{"router_score": "sigmoid", "tie_embeddings": true, "beta1": 0.95, "seq_len": 1024, "train_tokens": 483200000, "steps": 3305, "dataset": "wikipedia_en"}
Below are experts of layer 10 (counted from 0) of a mixture-of-experts language model. Rows are named router (the router's row for the expert), gate (a neuron's input weights, with its number), up (a neuron's input weights, with its number), down (a neuron's output weights, with its number) and show model dimensions 392-447. Each number is 128 + 24 x the weight over its row's rms, rounded and kept within 0 to 255. Numbers have three digits each.
After each expert's rows: a language model's description of what the expert responds to; "mostly gets" lists some tokens that are sent to it at least half of the time. This comes from a sample of Wikipedia text that the model never trained on.

# expert 29
router:151158102148131130151127120124159143125134137108160137127141084184124108118149136143111135112103155097147114118103144120149139109150107076152124119133139120161126173156
gate0:125133103127100181171154110170136113130152127124117159127116166140126107110190123090125144076165137156124160143134155133141158111110098186151094161159112141133156128155
up0:159124122089104110119069165127120120147114083171141111129122120117112155192156094163156121107154144140144088107123136126123118137148085062115090143103138094139164138116
down0:116134103127142109127146120149140094110110134122103119144110156127107160122176126153154065116128143178178133135124155131116097174088138145159104136110141119134146131119
gate1:101157137121115149137117159173107088156135102146131102117138163136167099153159112168134136137149136105133139169105141163103156099142071130125151147110139136146127136139
up1:136135090151111142115120114114103129158120126176164141156115079152110150107157086161149129163124114133132137117151144113141110131126127159178124086122107146110054102119
down1:163142086105104110126093153109082194073125148135102132070115148144137126112114125138111104159108085142139149098143100104121160145157125145131117128098121132103127155101
gate2:156145132162130141160106168072145131075179143138177161132150155135164093090106129140155161168129138133125134125150146134121106114122086154094143122161119142115105104128
up2:139117094116112126138105142116123138135137150148105094131181179152119121118115127136107125113122172032130125143140151140165113166107145163127108132176106091124100103110
down2:129130156147133104139123112101092104138121160092158104100138158138154147099104131142124145130158147137191132129148150084147154084114139113163152077151122137154140094167
gate3:141127111139142164092115095131163148087144145131170175130125157113124163171126120082126145120154133133130127139100096120145121186141063103179090121143141158122152148129
up3:107110115107111155104113157110141111081112096128144136126132080125142137134112134132121148129119146130146122101161148118121126124133118131124124096119146107142121152128
down3:142143110137121094133119110148137131153102122089142101104140206150130131107133149083154091151119122186141126105083071135124161165150114135175137130100127145141127165128
It responds to: Infobox fields, occupations. Field labels in infobox-style lists before a colon, such as District or Complement, plus role nouns ending biography entries, such as footballer, player.
mostly gets: "| Party", " of the Year", " footballer", " Director", "Personal information", "–present"

# expert 9
router:119159094163121100167177124125114142136117117097174086140083101151149095122119120140137146078117154176108101111135158122178116121133103157158135111153150141147104120155
gate0:107130140138140152148125123126118157099182113089138177095113098115165131147148117123133136136089119117152149113097127125115129065119113098158187155173123089124097138127
up0:138106131108150134168116146150114133136132134151121149181143122105147149111088105153118111146121105167151168165146094111102142174105135110165132145119142143150135112136
down0:130104138128150126130126128090160100106138063140116144119123122102129098114125137130125110114172137140165140144119159111101115188117094127150169123143142134128110140157
gate1:109130092120129123147094159076145083175177072153146172150080143101138121128116091082145087095155138080095145131120125138121118109120074161129139083106090135122144143113
up1:109102103104130127121077124151150140108099114127109127152147066122094158115197151139105098127106139112109129139103146066183151155100126178143131087116111154110123165144
down1:148101150128146129138100106101139101141131099157125091116134119100175159112160158159132133123081169133120111135152121136093153123121126111157156108150136123136128181148
gate2:159075113123126153117105184133106150108125129129140147140115145152183131147100126121148135083172109129123068088129118116122103137123156116149169143119101173109135110129
up2:114105119105087118143111167147144082109143116094111149136154138104089096137114137120133118108132115156162140134123123160128126121130140124119102132106104159201126135145
down2:160121140125120141118099172114096116119160132138140153128125145132156104132096130109141143131121109132140105125152109131123126094147131111127173113116074131143120163136
gate3:143126118145114103158119128131137114134125140153132135124139133086153140126137096133102076133165131096156125128079167122156128094146098144163111113121109117138167145129
up3:119132113118135105152177144111148150170159124153117122149123136118166122143141099133150094138118109111138114156125117087123142149139127103100145120113107179149142118137
down3:152133173150099107129156074137140131085173100118146125138121102144155120118152100117141174084115155150136131135121104126125106175126125181116143092128118137134167120104
It responds to: Word-stem fragments. Short stem pieces like al, ir, ur, or, and the Arabic article Al, inside longer words and names, such as conf-eder-ation, design-ate, Al-Ansar.
mostly gets: " Al", " | Al", " al", "Al", " Arab", " director"

# expert 21
router:104149086140144086138127061144171187127133119104122132121098097143136094161125117103123137075096183148081098152072117096186109118155125126131125123109157112159095150172
gate0:149130121110146164113095122164183119132150158168128123144152111078100155128103153152126118127154147150147116143121116119153115122117145103077140147135146147159103126139
up0:111079139072138135131152124124148149150136152081112170124146134149148134103081154128119176131200150131096075160139124106123144135113121128136117133176132150147132177126
down0:142169126168130121128137086112124147116114082076126122113149136142142141133120117119162146071198122097082067150093140132121149107107094136143125081110132156127146105152
gate1:116125119189116123114160146136128154093114150108151144109142083132122117196173085139141152087140118116094139105115131148127137138122086129147156131146149138148158163148
up1:138161129131125122118132149157112153151150154138158099160126148130167072130098149185131140094142127101142141128113137152139141149110134127149107096121145136147165131184
down1:149146113117121131149161166092128157161105132096135122114112117140105138130112126135147131115138162147140143102112153167173125102070144123135128102118143125166151145129
gate2:105103126181152095124100177152091142179121133159127127171159119150110117115100113128139103117101142127121138104119155103136144120094131144106092127111126078140116115185
up2:123159115149128176124161076145157139134127175155125083112161137130117128134135101149144107116119136160113085121155132124106132113208085117146112169094109130105103142116
down2:105081093101125144136140127123152122111115116124125117102109147096120129131125133115091122101130156130089108093112095122102101131165104127136154089170110117156143072108
gate3:125107157144115089171153112175086139135191127135121141122088141115130141123115099096136141122158119132093104126152133143143142145132132152138150124121156131138130155114
up3:114122133075134124133139135103155120108150152104141102140121104131142171161131104117146098126159132131058116105127132110120144132106124122111138155132097141142124116143
down3:162125141163093141125159115088149124082160116129114121182114131112115115114104165116156145113118146133142099137147135107113137125105109143138103118101144103119081161129
It responds to: Verb-noun stems. Common English stems that serve as verb or noun, often before -ing or -ed, such as form, link, post, act, claim, witness.
mostly gets: " form", " post", " head", " act", " check", " bank"

# expert 11
router:105149109131135105155158121103133151099134117091119114155148119155135128062134154135095104126099132133155139082147125080151123116146115113134168084142133107144117204129
gate0:154132126146120124116102116099120121142145130111137150152164110105110133122061129129123125170153137175129144087161128163164142131117115125141156147102080128141135157161
up0:167137124108118163116148115157134090130102064111149100153130082106103125151165145140121101161126139155119105096130162155117101156135131116170143132092127077087096139104
down0:103169139153139070129129108116111154157143177161160137106119213081098119185131124120104135147112128121109144083111124136144140086134132157106119126123114131108110108070
gate1:138122146134147141159142108150125160190127193087125133124075083082154159141100135113102128126107124116163146098131119190148151122138129144145126152081110169091128080164
up1:128126152144117147137130121108156111096105131098152132088110146122160144183147114060128138123089158126121116140133137092101086143140137106120161133149148148130132163124
down1:149090098104114086150116121184104126104138137141113104090128130125140126157102108122127165094147141103127129155130178085104125093090139040109162131153135122153140113097
gate2:086126129091114121118137164138148133076147091131148115102089122120118129112135102131144123162107131141121116104113161121121113105136147105109129100112166124166112137126
up2:135170133119092111109128164095085142136114131142126154127097116128136140163116125123122111108113143125110090111124143143143113127123133151100143117099122109140150115129
down2:152084108100117118122116105138114124155147139102126119100104080092140122095113080139107115085109127135137165088147068132112101122086124173126131153125074125160132173153
gate3:133133112122120112134072125133153151124100140146168123106171141135149125106117180143119111134151104115153092102108148084114130126117161128115148090124128149112116163167
up3:148159114067110127106094112116160150144094128089069106126109148141137108152115116092157138186112094149127094149129132081150097112104144117112115148144148099144107140115
down3:143136136136126125117107131156108153133130133152127130134155120115172085147152084103107133113139133123098123131142121145164101096151101107122079119121112155127138135146
It responds to: Line breaks, table markup. Line breaks and pipe separators ending table rows or infobox fields, plus section headers like See also, Scientific classification and table header rows.
mostly gets: "==See also==", "|---|---|---|---|---|", "|---|---|---|---|", "|---|---|---|", "|---|---|---|---|---|---|", "andidate | Votes |"

# expert 30
router:129202094126135101092099118109109132136100129112140092123136152129115124173171124160153161152129168150119148118119120098177083127141107161121130086150129119112154113126
gate0:107135111134089144111158141183121139164149115151085101129146185175121132139175110102137135112126131113136124172134122143141167172120147157126131100186184128144099119161
up0:141152122080144085055110083073112094104095106133107133133116145157123138140151140115108159150118099098139123109104169107099108147128113154110134151102105135131116138146
down0:133129108145117173098127142102064085110063105153152115096107138126171132161116113147163137150124104102155151148103126110121152124147108134157109137116098116122136092118
gate1:084100151150170089126147138120072186123116086114140133144114140120141150106109190137099187104106110160113116159145092151157137107141109111104102136128105136130109099116
up1:112123127161117110147103119125145116119138123091123143116094136159104148133131117149125144122114112142124159130135141137111109149132104151140074131135142141163131153100
down1:119124131149135132186142135137109096121118099109122119123111086127106106135145078126105130149150093126115140137109130126173091103118098139112168186097102176126108069140
gate2:102128140115113133109138155125084107138154144141150106103118119096057133143130143147122138105127151099107150121131185109151134146122102122068131122142160086133120172187
up2:112167126130133128139132073174125154119137117129117155153128150133134116101087142091169158137128101125094112095163146139136131112140145143068164095101109162079098132143
down2:134090163140102123131150114116164170134111117128070139170095126154123091121124104117092130153128119135162108089147136156135115127134079115104114121130070126153111144194
gate3:120156161116150115094143138148108133109179107099097151135127096107104142110066156106137106107174189133113129146180112090054132147123094098148098103124142089116117107090
up3:100151132155154115150144123168111112116141150122148121048115095136136107112165118133112120148133124147083128103117162108133099134114114117135131157115084105138099128163
down3:086129097112147105144137169118098120136134108104094148107144128126102110109101166100101108128141107124109125180125084103122107085110144109122126133108108142166140116130
It responds to: Coordinates, ages, table numbers. Symbols and connectors before numbers in coordinates, birth dates, measurements and result tables, such as °, ′, (age, pipes, in (.
mostly gets: "″N ", "′", "°", " on ", "°N ", " (age "

# expert 25
router:106157116127127120076138124115154174121126106091183126113135135140132131108122135151120099087130169127157141105157125120154141122144139081111125106132115114148054110120
gate0:117106125147150169093129108123090101118135147125155131147092124116118110134089119126152144142115114093163102134103159125173145097123172169136100115105151144091107133100
up0:155098107105119118154104109119099142138091102125141165137125123128084163122143163168152123128137086133111145148110132115088146108166140149128118131167153125150130126116
down0:146101116138113142108137137158100102136095124077169142140124128092129160125145110117133095167115138156156154140129096122143130182113092106139181100124132121127081161102
gate1:140136096126152138109104133110123137102148135117144117126081128138156165172123137150166124145148117118163141105133174115133124135135158115127091108179147075091159179184
up1:162176104108132060115126131128138117081111099126126130132132108155109120148142140094129118127123149074080122130135136068100165124090161117137100088169139179123099152103
down1:142109153113145133115146109107088114086154138128128101127130134106134125139141108126137114141071128113102096098117116151158132145144126131077117132140139133109113100110
gate2:122123109161104179159119114171139132119130079114114107096134106138124128097145100096143131122160162156105091145123130140159123140148163111132119132118158162143128095111
up2:137161130179120137138106140115163121149151079134149120151105112119158150125127134128127108109117138145111128093135210074167109150112139105184119113097128126163103140119
down2:136134114129119165151150100137083135167120164112110118144165113145178109143096127084136110126155138106152107107145122132106153133108111123129141121170122125139108115140
gate3:132112147147136120129110136171156141125129114148172134098121162166159136137174132132160130116095153157127104132098126158116133134090143107156125148155122160107110103176
up3:135124118129114127140137100146177138116104129106158124131087107189133118151108041155136099108167135134140136172132125110147112100113103107189133064114119164096168130170
down3:146092091152112133145130142119091091065123168124138136084133155103146126087131152130133137147121151117112110099160196093114154121097124099113080173119091115137092152136
It responds to: Quoted speech function words. Pronouns, conjunctions and small words in quoted speech, dialogue and song titles, such as there, who, you, so, what, if.
mostly gets: " so", " you", " what", " You", " if", " how"

# expert 38
router:094162111150124120146175111095142127079109159120187058146115134138141102120147131171091162067125160145116141113119112118146118118150132129143144112149124121156119158136
gate0:123121131170133133102123148139100164118075133132158105133162122125151132128136158114164145097092121118109129135172146104076160109142101128140085137161115150131093182159
up0:156123141097144095175130141153095140140127167137124100150125115098130134060159145137108119107126154143137091146142125185073130123116064130146138122148124096111124110085
down0:115168140127166117167096164146098163163130147103158122105129098114148100165077109131123125119156158144108130098182150151114156117095077119145125118098097106114071082079
gate1:137178122133112089130132145095135085081104115134133122129126091119133087131113153144090115146111133127093147132125140122121136123128154150112112150102127180180130117112
up1:129150079142140162138132124108107110126144149102113148073130138124135125126145152124116141139149143125128123105109132123097071133148121139162130192159108143135117102163
down1:162132153107146125116115124116090100102102115140130171100093142151131099092103174120147146110090124146137125141168151119155114104149147156111148165126124134147108154134
gate2:106103112108110130130161138075147134106167137134071154150151145114112126134144164122168114115097150076155145147128093119142137123089139132155143120154139145106097138140
up2:101080144117104109145127120142102139095132167105162117109089116118094146133135132135119116106101133112164135158107157132103106123092167118082111144143133154130118125083
down2:120164126094118123158144172122131110166151155170139141127099104142137118142185131121122137077119117092115163144110156109067113074169142164109122124164105195136084112118
gate3:132127108115148137107174129128076136143106115121179150132098126139159162094113128125114113085127125067131138138132113085117157165159142124102128130111135139125119124148
up3:167128110124104090144132161125159085124134169148091112140143164116108147137113131119105104125147140128131139092072133157129122132094093131107135156127118161076124165136
down3:158180111144105135135145087087163163114135110115104156130139123087141171096113090118115139151130073142168101087137140126136111074106123139139102125112090078101112124103
It responds to: Technical word stems. Latin or Greek prefixes and inner stems of technical and scientific words, such as sub, trans, pro, hyper-s-aline, scl-eros-is.
mostly gets: " sub", " trans", " pro", " hom", " con", " disc"

# expert 36
router:105169167114174140144136091111171098138114160074151102136108154122138082109155107127159165110110168128127114138142122160153126086109156089134143116145138091183116121097
gate0:143163095159160147140146152096100125176140146106095183119108126110117177119112128101113117116136133121116108123135111116179143154119152147106131082138089134113135112087
up0:123094128128131115169147120111119126132126109153147130161118158126135136139134117112129119116117139135117117146117164141115161113135097118152102106133184140137116120198
down0:152115149121164112115127099145135091133104097084150122122122115170119137140142145116109126118106101091093087120136139148131174114170116109134141137120166154092123116152
gate1:146111139141163125145122105122156130113131088158164157100073155134120147190134135148120142165101107093158104153141149136116132134084093127129140078138147133110118105118
up1:163139078144113107165119107130110115144126108097104143109093116144091124088131100156102128156100120116078132122125163163151145139148137141150142151145191114117152112136
down1:141155150087123142095133152145098088122147121139117153187137140141137152129169123108108083114099097105126124148155113149114128109152155152069151116112097110084102103114
gate2:132146134103084148114105082146079105102115118122129155114122124129122141143096119163103138113100099117211061166160166110119149112156126153144151133115156139137109131118
up2:164153144134101132143129110148125125139122124107119135113149116161160141133123112130117119142101104108115161148127152077088172126164148092171146139153132130143120164127
down2:121097035144112113150134133152129160132115120166092148121161104144114145158127122107144132123143150093095145137113125100139072121142117073148072129129093105156098146096
gate3:154154106140132129161132112124178186136140151134133172127095126145149157085146123145108194161129165142174134132130121116097083143142129108107139125142146106149112129139
up3:117111086096119132167122091101098091117138118146119134120147094124126104142102157159157169080150123116134109131123117146091164112117116159142107120132125145118159176128
down3:106120118127105083133159138129100100054145160140147128105122102117141084109115130120123098149136105139115113101126162108156133141157200106095119114142108143117126122122
It responds to: Definite article phrases. The and phrases ending in the, such as of the, in the, to the, especially at sentence starts or before a place or noun.
mostly gets: " the", ", the", " of the", " The", " in the", " at the"

# expert 4
router:132143101130123127132144117102123143120130170102169115117111149144122098128135126176094144115141164141149125148106106121114107098124130105127117102137166064129143164152
gate0:101133139129103126115135138117149124120136125106134150115153103119155118117148129092108138140111120092118159132143161151142165118099118132144136107115161160169126107115
up0:079132121116146115155124130157147161162113127154141119153100134137133112136096151092179124154113142155142170098104156105127144126089118117108143135096139184120140109090
down0:138146131126138099144128110121106123174099126110126117146111150126132130162126106127157134153163120076131131094117151190135104149156136099131160086047166125136172139146
gate1:116101091152109158122128125111118103136123105103088080110163136098138112139119116134144141080139115124108144133115191128165109121135075143127165129134134144101159139149
up1:102134102107131124083127108132110140147126091135103087119099152097139096084127086151129127096182131128159131170138134131106133125154126118072122109137124099142113142165
down1:153148146165115112127110096123115136142101163158118134175139126092121138164179118117156106158134127151116097118120127112135102135142147132085125159110143090180133167129
gate2:153090117156144125143102154156163126139109126115157147128105141127102114130116116126178134132131116137088110116107114120149104081172123157145124124164158071141089106141
up2:107110137123118099166127131140116136073148098103144114113122155129147127141153121158142107131134146139142075142125106149158155103161149073132128165129145144132132151143
down2:144103136160141117085112096104089140105111141145140131105085113174114118147131123103139137138134118083146110172101109137102162138119160095152126122107141124161146094134
gate3:140144111187160128119132085137108149111158119101151112140155098119118099135104135140118157131113131106136130145113148146114148120129184127150093110144124145159072166118
up3:127148164120122168169091084145080138105174118100144123160166111118165130124176125141119143174158138125096173119113121148106119095089130169090115100090184062165108104113
down3:162120172194109125146134145123083141141121129129133129140137128122130147152138114109136105136089138113132130157117129135159093111158125172123132129118104141115107116180
It responds to: Table cell fragments. Tokens inside pipe-delimited tables and result lists, such as country codes (USA, JP), position codes (MF, DF), decimal points and separators (·).
mostly gets: " ·", "′", " | USA", " JP", " | MF", " | DF"

# expert 26
router:115161130166136127124157129112145134109138109094148121109112146132116085112142118143122153112077170129126167154122146125162127107144143084130144102146126084158117137117
gate0:116138130104129122113077115139113168106138125119134144138111132155107123136130146156129166160158110109110114146146155150147162124106178102148137174130148120169137114111
up0:109156158150142147132121145116155141147113080130116110115103100118118083062149124138131120123149171143142124151146109120129125128132099137125132125176120109138099140115
down0:176158046123125117139120128129156098093091094085166132143124129125126109122142128174126152119118082151113085127090112108120123152166130145129154152155104107170137162142
gate1:132140120182106124113115105135108114204134089086115121130137123127151129106135155076085128149151134140125180124166113156141097120122164121135135149156120117134120122140
up1:140146125141099133103127142095110154155172118147154160141114135164103101070130137152155098106161091121140089089128087131121123107073117130135143129137139140136115109162
down1:135142157113120113120095114165091173108162166112119155165126120146131100097115152130109134112128119113154164164109165110159102158123160149143117114119114118099125151147
gate2:077138138117068154155123127128148124115095138123138141134129158104148090120120169097171088125098121129119133117140084088102150116109118128114161129123115108143119131119
up2:132086104084116128126108127164097119140135143117141126091118157125127122129115128114120153114110130103141149117109102135182109069108101128083186133149077119139122135110
down2:107109163116126137119095130149126138149103122109146150148127136132112127116180122126150151122122134123098125132090125135171083126132119150108114152115119073152141135149
gate3:137149156146142172111137125161109131131135136134136135109107131115097107127078084132098117135107144158127125161190111110167140132156128146094117116135132110108094126105
up3:095130121107102094116152145136107140123136108117112130121055131105130133152149131119116121118147140106072109140126123157093167096093111092062144113126139143112175108133
down3:158127145128166069104108148115139111136088154150143098081110164105145151125122149139133113107094134118094139123148133133118150118107120148145101152159105141120092142109
It responds to: Institutions and organizations. Nouns naming governments, armies, parties and institutions, often after "of the", such as Army, Council, Corps, National, Museum.
mostly gets: " government", " Army", " Corps", " Council", " Museum", " Congress"

# expert 17
router:106143142085158115129142136119168194095117150090172126151129121147111096111131127144134130074163202174110152117111164132144125132121115125147119159105127104142142145154
gate0:117164165102118058123081123140123098156081117111100149127120152119100099132130134096150142148114122123109118090157108137144086145115127106163167157115147108135090164074
up0:161135156093112072122117105159154143137152117135099095087150163133103175164153149132122146090134133142072110108125162175160127148143133111169100141135126125169091155161
down0:124128120170118146149129135110089110130168134109127128105135083145107097137169154102144105163065102120120117184160193130124146166143171157123090123072134127145094128110
gate1:153108116116092119108128122128162147139109095103152111102111099118140131102122106112101157149088126153094110118113110114116154157124095140135104138136098100158145148093
up1:165103122089165167160129099113095106115153120153087156142136114132116137146078129092166119125119136115110115093138145147119125088093117152124160135117146157145066147137
down1:131107141183140141116129097125141139109096141117129142119126108161192115151108165134084134116108098132127125115110146088115145120152178122106171143136095146136085145151
gate2:156097126156131152124127136100146089104086103106138129114120103102119133203104177129125151117116155131101155106122136072186087150112136145129145147093145133100130090152
up2:133123134148151182141132095139103123159124135133114107142152121138146120061143175165118149106122123134077168124161108118111096109117136092086132151106130136125104110139
down2:159117152119105111130109136116177091165147122106104115107093090120170159151182100172115157131141159071142112108129146115145089093124103110103144133151136075151126143157
gate3:132115109113117152068128145113097140195157108128145148109173147106159114110110143157104090140117131104116112115100101156183121133157127152121105123105136126160145135114
up3:171132125109129151109109136100162133132096175104098137115122149120157105168123124134097142092161096124122115108141156122117136134117091149108117094170108113138090088114
down3:152111131107117114122140095123096144115161149141138155104091108179120135172160114123133154136099137150094136110105150109147125119177127086115160102117165079116105100125
It responds to: Later number digits. Digit groups after the first in numbers, such as 2,765, 1,155, .226 and (494), mainly statistics tables and census figures.
mostly gets: "100", "0", "200", "49", "57", "61"

# expert 5
router:116179092137148138138135137128155199105121120089170158116121161139129109144142118148118151110128169138108136124149121103185133124095132108068129119125139102144102104129
gate0:091119141123128147127182093126161129188114108129123147135094109130148101123138157108207126140131152116145077124142111147141152105137131116112154142152106152109137150127
up0:096125132149173115135146109102146118150107106159130131120086144129116118124109112116095117108116153135131080084178089135130116122153087132133173130132111104128135113119
down0:122097110123143140082140146111134115106124137118097096117089110095132158134110119144141112108107115129152146111119159120110172123136112151120128120099134109113120147113
gate1:149127101139154132110152125090146121139130142155141137134150098108140118134141090154130111173104115146150146082122121102122131131126146132132121131169152112109103093172
up1:110172085112132135128123112127134151150169135129116118125141103099104104129110114161115136084143130168164139127121096117130167131110169121119114091148154119167126120120
down1:141169116114121180123096136145156139156143070098124076104161153110152119094111112148142126154101168141155123133173105180119138152119141173154135122141162131148143126127
gate2:143125114141113147099129133075120146106154127104113152147127119085127103175143108125145126132139158121166075116135134147126102119135144210136069142089123161129144165127
up2:163085112120149139147099158105169141139129181113144112055136150152154139075147147104145141168135110143114119160117126133083123143096148152133140115133143113162137162131
down2:128102149144145165156155137144118131161133096138137082106157156132123174115094128176088105133088096170124109151110088120139139170139112128208154138166113131124125135138
gate3:112108087099165128136086126140139118113145108161092139137132110147155125141138106147121125107108138119121128158060139114133146096137125142134102128137142111089093114136
up3:129125136121120106159149124117119112096107150144135138138148149133143129099136161111160088151120118125121096124121143147107102094154115105173151177120113126096165088109
down3:106159154135061084163122127114123149145109171117164153104075127103130120113143120134181124115131093115143142129133113128135164097116135150145099113132109101108106137136
It responds to: Title and name pieces. Capitalized words and mid-word pieces inside names of songs, albums, games, films, teams and brands, such as Blue, Game, Love, Fighter.
mostly gets: " Blue", " Game", " Love", " Dream", " Dragon", " You"

# expert 13
router:102133088113144086142150093117117106123121142116133115112116150145140077092148136128121129128085167181128145139130123126182101108162165077130136101117149092169072142123
gate0:115074153059137131160096083160141154164129115108076156170139129109120169115106127096125135129079093107152111152107139103127120119074114128128134153128149134144113143120
up0:122153081113155140141130155141157113143148117118124156123151131184124127096122133146135101152161136130110175170110077118135139095091106093108098146129135140149134150121
down0:114142169155115124147141125125150142125126109122152124158154115115098125111113169102171167090144142134148148165118150128168135121141153116145078114185132130120119119102
gate1:121151151144097101157129147124162095117117183181103133141077169116139129125126139156103117123101109150181134179109150129151109117106088047127125113142169108149140112146
up1:149121108156141136146144146142152099166102166124115123106141183143103120152142150113128164130094128134135156142154161076154176121139078143147175155096132136148136163117
down1:146094103151146141147148099088094098168106135126134150090109157101115085133176156129182099182168123154099115143119124097159122137129094137142082157117154116141096127121
gate2:138157125126085132170134132132125127061155164104145120172114124083120123159195156146174124145144110164119128132107103100127118115134178126137130123146113160161145157110
up2:149151136163114125132098142121134084138156113140111128115143133125131139186104177106131118144126161116085117100130140149132110121118103168125116071085146183094173122122
down2:117149105109132129131134092147118128118093123155139124166127113106134134127102165119150143126106119143121126172181163095087104118156137101142153103176175150133092084165
gate3:123149133089151113190104143147093163091147137159145119123113126089155155128100146140140116132138083104179124127122109111125148132100149117160102066108112132127092162121
up3:107130127118145166141100132098118128107110125136158104158111136107101142111137153097142137090131114113117167155096089149152168100161146140142079113086148155125095100106
down3:122147134123099118154163126159139157170144105090140168145127113144121196099171110094138105119115181213120142139095113168150165109177123123117100143154147111109081167119
It responds to: Table cell separators. Pipe separators ending table cells and rows, plus closing parentheses, colons, dashes and semicolons that separate fields in lists and headings.
mostly gets: " |", " |  |", ") |", "|", " |  |  |", ");"

# expert 31
router:130185091167149100135150106127128154150127145101143115124104146153123103134179104119083118095064167183169143156093111131151070113160131093119147123154150093157132122136
gate0:154132109138150118142126122155130108158073135123108088115124137129104086152127148131170166159090175155144110149133070140185137130176114090096137108137158082146157167122
up0:107121116084124121139113158179113109137132174141102167115115081122103092133110128132107106154128103083122122094110110130165097128108111120117150170110108142122140154107
down0:131137101126151127099131105133116138153154149138139092115106129151110118095150148151104162110128145125134134122146113125132118088143133100124139155113107127127150127104
gate1:159130124149102122137066158114140142128083129087130137124106119116171106114117164120129161142127130143084158142180066158108088136058117141122130125127093121129127122084
up1:126157138122138156120113162171107166129098111124101143117108117123131150150116147121154092127143071140101157056160169150126151136170115143110115134101128135160088103145
down1:140137137139124137148177167108108133131117115140145145070144113139148161108145170147097110111195113157115094111115128154149127155118110103119135102133150128137120157159
gate2:123082180135120110145136146191152092118123125145139093090129107102149105114126125121128142114125115141121134144129089101131081159122151113112093127137142072150113142142
up2:100141085107098085105098130120150150158133111121146124113118135107128095079091170145127131151141142098135196159176107113161131170125096153134117101111164136088121129198
down2:138131137164137113099107101101112158138157147130121122125105120117159117052108149138143164153132135139098140117137126114133142141112133095138101121100126118108134118082
gate3:174151140144149096124118077143111121107160136165102126124077124137135137123110135128143136159080116129177147107123143132132093053162088117131090106141122143144109112117
up3:145113157095090149149144129097137141088085138129120131142152158126143139126163110129156170148129103132114135058164081122149166141102128141112142108151148145066127114120
down3:117179140155135112173090103108106121163153103146094120143107120084120111125083134127167109119086134122100117187121116138089107159125122150118132165146100132126108125121
It responds to: Adjectives of nationality, color. Nationality, style and color adjectives before a noun, such as British, French, Greek Revival, pale blue, gray limestone.
mostly gets: " British", " French", " Spanish", " German", " American", " English"

# expert 39
router:169149128133160136122149136081122125156123124100149133104107109155140122122153130147116141130121173170138116164087119154155128100172151071116117079152168120154152126092
gate0:153144135144117175099100133110115112122087128138127157165091126127122090137163137112143113133158133145103144148147118153156127131112142129136105124143107140130138123143
up0:134116129096077119130136116119097073128116104130204145123132107113086117121141157172129133134105155075114087132135097124131192136134141107108120141130104103157138123128
down0:124169121107163115133137132124131088070136132135160133119131132167094136180088133152134153080119169140135128133114157120137119132118126140161081095105131150161177157151
gate1:111142106128141166117142162137135132127135137090162117082111176118105101100099164126109130162133136106167109119137136109151124093131131181154093119128154180123131138127
up1:134090131130113107133098121106152118139123157111108185118145174180146115093154107104128097094129147106120134147098136103171113133111147137160131154137162097089135132091
down1:089127119136121094097101126099102168123122149068154121188115121170142116106126139152134114107146140083094129088145118083137162149159152132158091136092101118104132114092
gate2:157109092130120170146125134145132127107103142127126138159147109125123110113169133116126131090141126141116144103118099145119137085161081152149134108168117131123102114162
up2:103155156104120119073146127119085110118124098112143109128138135135120139123146164109135154084160154080120173110150130121139086134094098145117147140116135140138128104140
down2:127092133107142119080129108140127133137111109148103116168158107112138100124136121131074146140087114153128098153114117196156087115119096094093111129134110131149135123144
gate3:110153110136155119112141142121141119144130154111090139160169135100142124135114170103111131123125132149142122119186155098121135133132167155092157121154102102130162107141
up3:159150126125109126086109123094094177087152121092106165113115155122160152138160122106109137088113164118140174147142152120156102125155139136144161141149111133136119140131
down3:166125140107111127133099080143111135141147126155089175136105146093159128130144171147087144161133099080136183153130122123123107120133155131133164134136125094112142113117
It responds to: Biography opening phrases. Defining phrases in biography and team lead sentences, such as ) is an American, member of the, to play, footballer, season.
mostly gets: ") is a", "- List of", ") was a", "| Best", " footballer", " Women's"

# expert 10
router:118142128101160107139143129133124140144152132107167100125121127174112106141119119170128141110124138140078114137116105148161119124138133083114147116145134104128087120141
gate0:099135143123152177137121103131088145089150103144134140132122167118099113149120123071069159119110097117118163134096149120106122151154125104112150140116157096121126138145
up0:121111122151144141092155128162123129124110093105159117138139142086152105140131123149140115160111154129138154132128110117141109127063176101126096093111086105128098109091
down0:122139125104107157151145101108113121134137107110126129164136182128129118107096149108112131118098173111102148182179128134108119161147098117072111130128114151149100188115
gate1:100168112134108139132118094145191177151112156163102129111125155117144145177113150118149125092159144099081126091132139130142134129158139120113122076142118108124110118106
up1:102107131114091118131111156144126148131135127141092109108133123137112142122181150111150178087129165153147132134145140138126079137100172133145152158108174105127150153110
down1:100113084103069138123141120120127143138135089094130094092148137133139079156139133109130130098184144130138117152121100111201151108143085126090114126155149153175107154146
gate2:113176104098153104107153156148112150129147087142103125120062124166166108137173132138143133144178147130099149113100089114137125116152170088081125104087154186131132134138
up2:110168165161124117110148085147127176114101134130149083119138169095138131092091143102159148149151122156156091090105121167126127128117104093143151114138118126146171128133
down2:116115123150110121143158139137145121146132136173107148167104113152162135146104108118078131117136141120159183094128138133139126151140135114089127157138148138112116142123
gate3:137135139093156140130143138155116165113141087109107175143164141127158092137100112146119132129090136082139136128131115150135139125130120136178141124117169115115147145112
up3:146156154094124151083149076141144122127187150136160175104162131170098132116132124129121160123155099145100100120110134137130142118102148123114101121121116137103145137101
down3:131106091138130154132142128099137070147095120116144101157093092197154081129135132143084125103130122135075124105128150118085083160122109086140104087119138111132157117181
It responds to: Sentence and section ends. Sentence-final periods (often fused with word endings like s., ions.), line breaks, paragraph breaks and == heading markers.
mostly gets: "s.", ").", " ===", "\".", "==", " =="